python train.py --d_shared_expert=0 --router_score="softmax" --normalize_top_k=false --balance_loss=0.0104 --norm="rmsnorm" --optimizer="soap_variant" --max_seq_len=1024 --max_steps=3743
Below are experts of layer 8 (counted from 0) of a mixture-of-experts language model. Rows are named router (the router's row for the expert) and show model dimensions 0-63. Each number is 50 + 10 x the weight over its row's rms, rounded and kept within 0 to 99.
After each expert's rows: a language model's description of what the expert responds to. This comes from a sample of Wikipedia text that the model never trained on.

# expert 11
router:63 42 40 42 38 61 41 40 41 60 40 41 41 40 40 42 59 60 57 37 43 39 39 61 60 37 60 39 38 41 57 61 59 37 42 61 59 41 61 40 62 41 61 42 38 60 61 57 41 40 57 60 37 58 61 59 59 41 46 41 61 41 63 63
What it handles: Mid-word pieces, table pipes. Mid-word fragments in foreign names and words (ö, ur, at, du) plus table-cell pipes, line breaks and numbers in list tables.

# expert 68
router:60 40 40 40 38 59 41 41 43 61 41 39 38 39 40 40 59 61 59 40 41 41 41 62 60 40 61 40 38 39 54 61 62 39 43 62 60 41 59 39 59 42 61 39 39 60 61 58 41 39 58 59 40 60 61 60 58 42 46 40 59 40 60 60
What it handles: Lowercase word starts. Word-initial lowercase d, t, n, j pieces beginning words (d-ied, t-ournament, n-oble) and Italian della, often after opening parentheses.

# expert 34
router:61 39 39 40 39 59 41 39 44 60 41 39 38 40 39 42 60 58 59 39 43 41 39 59 60 39 60 40 39 40 55 62 60 39 43 62 59 41 59 41 62 40 60 40 38 60 62 58 40 39 60 59 37 59 60 60 59 41 47 40 63 39 61 63
What it handles: Suffixes in taxonomy, non-Latin. Inner and final pieces of words such as Pre-ced-ing, Genus endings like -es and -ales, air, plus Greek bytes and BOM characters.

# expert 58
router:61 38 40 41 38 61 39 39 43 60 40 39 40 37 40 42 61 58 60 39 44 40 39 60 60 39 62 41 38 39 54 61 61 38 43 61 59 41 60 40 61 40 59 40 40 59 61 57 43 40 59 59 37 60 60 61 59 40 46 41 60 41 60 60
What it handles: Word starts, country names. Word-initial pieces after commas or spaces, especially Eng in England, F in French or Finland, num, loc, often in lists.

# expert 0
router:59 39 39 40 41 62 39 39 41 64 42 38 39 42 40 42 61 59 59 38 43 39 39 61 61 39 60 37 38 40 55 59 63 40 43 59 57 39 62 41 59 41 63 37 39 59 61 55 41 39 59 60 38 61 58 62 61 40 45 40 63 41 57 59
What it handles: Mixed word fragments. Mid-word fragments, single letters and digits across varied text, strongest on album after Studio, e.g. oc in association, 0 in table scores.

# expert 6
router:59 40 41 40 36 59 45 40 42 61 43 40 41 38 37 40 60 60 60 39 42 42 40 59 61 40 61 40 37 43 55 59 61 40 42 63 61 41 62 42 62 44 60 40 38 60 62 58 39 41 57 61 37 60 61 59 57 40 45 40 61 41 59 62
What it handles: Foreign name fragments. Inner pieces of foreign personal and place names, often Slavic, Portuguese or German, such as Oliveira, Warsaw, Srijem, Franzi.

# expert 47
router:60 39 40 40 40 60 39 40 42 61 41 41 40 40 39 40 59 60 60 40 42 42 39 61 60 37 60 40 40 39 56 61 62 41 41 62 60 39 59 41 60 41 60 41 39 61 64 58 41 39 60 60 38 60 59 62 58 42 47 41 63 43 60 61
What it handles: Inner syllables after consonant. Mid-word pieces like the g in Jür-g-en, ch-ild, R-oy-al, Philipp-in-es, and Latin name endings such as -us.

# expert 43
router:63 42 40 42 38 60 41 39 44 60 40 40 40 41 40 41 59 58 61 40 44 40 37 61 59 37 58 38 41 36 53 61 59 39 44 61 57 38 62 41 60 40 60 40 37 61 62 56 43 40 59 59 38 61 58 59 58 41 44 38 60 43 63 61
What it handles: Mid-word fragments. Middle pieces inside common words and names, such as Linc-ol-nshire, burea-uc-racy, s-uc-ceeded, A-ir Force, g-overn-ment.

# expert 37
router:61 40 39 41 40 60 39 40 41 60 40 39 39 39 39 42 58 61 59 39 43 41 40 62 61 39 60 38 40 39 57 60 62 38 44 61 62 39 60 41 60 42 60 39 40 60 61 58 43 39 59 60 38 59 61 60 59 40 47 39 61 41 61 62
What it handles: Word-internal pieces, careers. Middle pieces of common words in sports and music biographies, e.g. matches, playing, character, career, released.

# expert 28
router:59 40 40 40 39 59 40 39 42 60 41 39 41 40 40 41 60 60 60 39 42 43 39 61 61 40 60 40 40 40 55 60 61 38 43 62 60 41 61 41 60 42 60 40 39 60 61 58 41 41 59 61 38 60 63 62 60 41 47 42 61 40 60 61
What it handles: Broad mixed tokens. Common word pieces and function words spread across all text, such as Loc-ation headings in infoboxes, of, the, would, who.

# expert 48
router:61 40 39 40 40 61 38 40 43 60 41 40 40 40 39 41 59 60 59 40 43 42 39 60 60 40 61 39 39 41 56 60 61 39 44 61 60 40 60 39 62 41 60 39 38 60 63 57 43 40 60 61 38 60 61 62 60 42 46 39 60 41 62 61
What it handles: Word-initial pieces. First pieces of words, often c, g, C, G, in names and running text, such as Col-, cl-ub, c-riminal, Ph-armaceutical, 17 in numbers.

# expert 31
router:61 40 40 42 37 62 38 40 43 60 42 40 40 39 39 42 60 57 59 39 44 41 38 60 59 40 61 40 38 41 54 61 62 39 44 61 61 40 62 39 61 41 60 40 37 61 65 56 40 39 58 61 38 61 60 61 56 41 46 41 60 41 60 64
What it handles: Year and coordinate digits. Digit pieces in dates and coordinates, mostly century prefixes like 18, 17, 195 in birth dates, and capital L.

# expert 15
router:59 40 40 41 41 60 40 41 42 60 41 40 39 39 39 42 60 59 60 39 42 40 38 62 59 38 61 40 38 41 55 61 61 38 43 61 59 39 61 41 61 41 61 39 37 60 63 56 42 40 61 61 39 59 60 61 60 43 46 42 60 40 62 61
What it handles: Adverb endings, table numerals. The y closing ver in "very", not and are, plus numbers and brackets in numeric tables, such as 1999 and "(74.8)".

# expert 51
router:59 40 39 40 41 60 41 41 41 60 40 40 39 39 40 41 59 59 59 38 41 41 40 62 61 39 60 39 38 41 55 60 61 39 43 60 59 39 60 39 61 43 62 41 39 61 62 57 43 41 58 60 38 61 60 60 58 41 49 41 62 40 60 61
What it handles: Word-initial stems. First pieces of split ordinary words and names, such as ab in abstract, con, comm, Leb in Lebanon, and ed endings.

# expert 12
router:62 39 40 41 40 60 42 41 41 59 40 40 42 39 40 41 61 59 59 39 42 39 40 60 59 39 59 39 41 40 56 60 60 39 43 61 61 39 60 39 60 42 61 39 37 60 61 58 42 38 59 61 40 59 60 61 60 41 48 40 61 41 60 59
What it handles: Mid-name fragments. Short pieces and single capitals inside foreign or unusual proper names, e.g. ay in Nahayan, Umayyad, Akureyri, plus ly in adverbs.

# expert 60
router:60 38 38 40 39 60 41 39 41 60 41 39 40 39 40 41 60 60 59 39 42 43 39 60 60 40 60 39 38 38 56 61 62 41 43 62 60 39 60 42 60 43 62 39 40 61 61 56 39 39 61 59 39 60 60 61 57 40 46 39 60 41 61 61
What it handles: Auxiliaries, symbols, numbers. Words such as was, had, who, and, -ing, digits, and coordinate marks like ′ and ″; also Webs-ite in infobox fields.

# expert 18
router:61 40 41 41 38 62 39 40 41 61 41 40 40 39 40 42 60 59 61 38 43 40 40 60 59 39 62 40 40 39 55 62 60 39 43 61 59 39 61 39 60 42 60 40 39 62 63 58 42 40 60 61 39 61 61 62 60 40 46 41 60 40 62 63
What it handles: Parenthetical years, headings. Opening parentheses with years or birth dates such as (1998), (b)orn, plus section == marks and table pipes in lists.

# expert 45
router:60 41 40 41 40 60 40 41 43 61 42 39 40 38 40 41 59 60 60 40 42 39 39 61 59 39 61 39 39 40 56 62 62 38 43 60 59 41 59 41 61 42 62 39 41 60 63 57 43 40 59 61 39 60 60 61 58 40 48 41 61 39 60 61
What it handles: Scientific name pieces. Middle pieces of Latin taxonomy names and technical words such as Microbacterium, Alphaproteobacteria, synthetic, plus Lieutenant, visitation.

# expert 59
router:61 40 40 40 40 61 39 41 41 62 40 41 41 38 38 40 59 59 60 40 42 41 39 60 60 38 59 39 39 40 56 60 61 40 43 61 61 41 62 41 62 42 60 39 40 60 63 59 40 39 58 61 39 60 59 62 59 40 46 41 62 40 61 62
What it handles: General prose tokens. Broad mix of prose tokens: sentence periods, by after followed, of, and inner name pieces such as Ru-iz, Chihu-ly.

# expert 29
router:59 39 40 40 39 60 40 41 42 60 41 40 40 38 39 40 60 60 58 40 42 40 38 61 62 40 61 39 40 40 56 61 63 40 43 60 60 41 60 40 61 42 61 39 40 61 62 57 41 41 58 60 38 61 61 60 59 40 49 39 61 40 59 61
What it handles: Frequent function words. Common prepositions, punctuation and prefixes such as in, of, ex, dis, pre, plus word pieces like peri-od, prim-ar-ily.

# expert 13
router:61 40 39 39 38 58 38 41 41 61 41 40 39 39 41 41 60 58 59 40 43 41 40 59 62 38 61 39 39 40 56 61 62 38 46 59 59 40 60 40 61 40 60 40 40 62 63 57 41 40 58 61 38 60 60 61 58 41 48 41 61 40 60 60
What it handles: Political word stems. Inner pieces of common verbs and nouns, often in government or politics text: acknowledged, agreed, encouraging, category, scholars, Governorate.

# expert 36
router:59 40 38 40 40 60 38 40 42 62 42 39 39 38 41 42 58 59 60 39 43 41 40 61 59 38 59 39 37 40 56 60 61 39 42 60 60 42 62 41 64 42 59 40 40 59 64 57 41 38 59 59 39 60 60 61 59 40 49 40 61 40 62 61
What it handles: Mid-word name pieces. Middle and final pieces of place, taxon and personal names, such as S-iam, Puerto R-ic-o, Thail-and, Polyph-ag-a.

# expert 23
router:60 39 41 40 38 59 39 40 43 62 41 39 38 39 39 41 58 60 59 40 41 41 40 61 61 40 61 39 40 41 55 60 60 39 44 60 60 41 61 39 60 41 59 41 39 60 63 58 39 41 60 59 37 61 59 62 59 41 49 40 60 41 59 60
What it handles: Mid-word fragments, table pipes. Table-cell pipes and commas, plus middle fragments of proper names and words, such as Córd-ob-a, Tur-k-ey, w-omen.

# expert 26
router:60 39 39 41 38 60 39 39 41 60 40 41 41 37 40 42 60 59 58 40 43 40 41 59 60 38 61 39 39 41 56 61 61 38 44 60 60 40 62 40 59 40 59 41 39 60 62 57 40 39 59 59 39 60 62 60 58 41 45 40 61 39 60 60
What it handles: Letter after name start. Second-letter fragments inside names and words, especially l in Bangladesh, plus earliest, global, Chinese, Model.

# expert 33
router:59 40 40 40 40 59 41 41 41 60 41 39 41 39 41 43 62 59 58 39 41 42 40 61 60 38 60 39 39 40 54 60 61 40 44 59 61 40 62 40 61 43 61 39 40 62 62 57 40 39 58 61 38 59 62 61 60 41 48 39 61 40 61 62
What it handles: Function words, year digits. Common function words (the, of, to), year pieces like 198 and 197, and inner pieces like Ayles-b-ury, Commun-ist.

# expert 8
router:61 40 41 40 41 58 40 41 40 60 42 41 43 38 38 42 59 58 58 39 42 40 38 59 60 39 58 42 38 40 55 62 61 36 45 62 60 40 57 41 63 41 60 38 40 61 63 58 41 38 59 62 38 59 60 64 58 43 48 40 62 41 61 59
What it handles: Capital P openings. Capital P and other word-initial capitals in table cells and names, such as PDB, Pine Creek, Queen's Park; also line breaks before new entries.

# expert 66
router:60 39 41 39 38 61 42 40 42 60 42 38 42 38 40 42 61 62 57 40 42 43 42 62 62 41 59 42 40 41 55 59 63 38 44 60 62 40 62 40 60 44 60 40 40 60 61 58 42 38 59 60 37 57 60 60 60 40 48 37 60 42 57 62
What it handles: Mid-word after s or hyphen. Pieces following s, hyphens or prefixes, such as s-uc-cessive, four-w-ee-k, singer-s-ongwriter, plus with, and, including.

# expert 41
router:60 39 41 40 40 60 42 40 42 62 42 39 40 39 39 41 60 58 59 40 42 40 38 61 61 40 60 38 40 41 55 60 60 38 44 62 59 41 61 40 61 42 59 39 39 61 63 57 41 40 60 60 39 60 59 62 60 41 47 41 60 40 61 62
What it handles: Adverb -ly, word tails. The -ly ending of adverbs, such as wilfully, critically, morphologically; also final pieces of species and place names, and and.

# expert 5
router:61 41 42 42 39 59 40 42 43 62 40 41 42 39 39 41 60 60 59 40 41 41 40 60 61 41 60 38 40 40 57 61 62 39 44 60 60 40 63 38 61 41 59 38 40 61 62 57 41 39 59 61 40 60 61 62 60 41 45 40 63 39 61 59
What it handles: Capital P/G openers. Capital letters P and G opening names in tables and lists, like Pablo, Greg, Pld, plus the ubl inside Ljubljana.

# expert 62
router:61 40 39 42 38 60 38 38 42 59 42 38 40 37 41 42 57 59 60 40 44 41 39 62 59 40 62 38 36 39 57 61 60 39 44 62 61 40 61 40 61 41 60 40 39 60 62 58 43 40 58 59 38 58 61 62 58 42 43 42 61 38 61 64
What it handles: Word-initial letters. Single starting letters or short first pieces of words and names, such as W, R, w, s, ch, ø in Møller, and year digits.

# expert 24
router:62 39 39 40 39 60 39 40 41 62 42 39 42 42 41 43 59 57 57 40 42 40 38 62 62 40 57 39 38 42 60 60 62 41 44 62 59 40 58 40 60 42 62 39 40 61 59 55 40 39 59 60 39 59 64 63 59 41 48 40 62 42 60 63
What it handles: Auxiliary verbs. Auxiliary and linking verbs in narrative prose, such as had, have, has, was, were, been, would, often in had been.

# expert 9
router:59 41 40 40 39 59 41 41 42 60 40 38 40 39 40 40 61 58 60 38 43 42 40 60 59 38 59 41 40 42 57 62 62 39 43 62 58 40 60 40 60 42 61 40 39 62 61 58 43 41 59 60 40 61 61 63 58 41 43 41 62 40 62 59
What it handles: Word-ending suffixes. Inflectional and derivational word endings like est, ed, ing, ent, ied in running prose, plus only and not.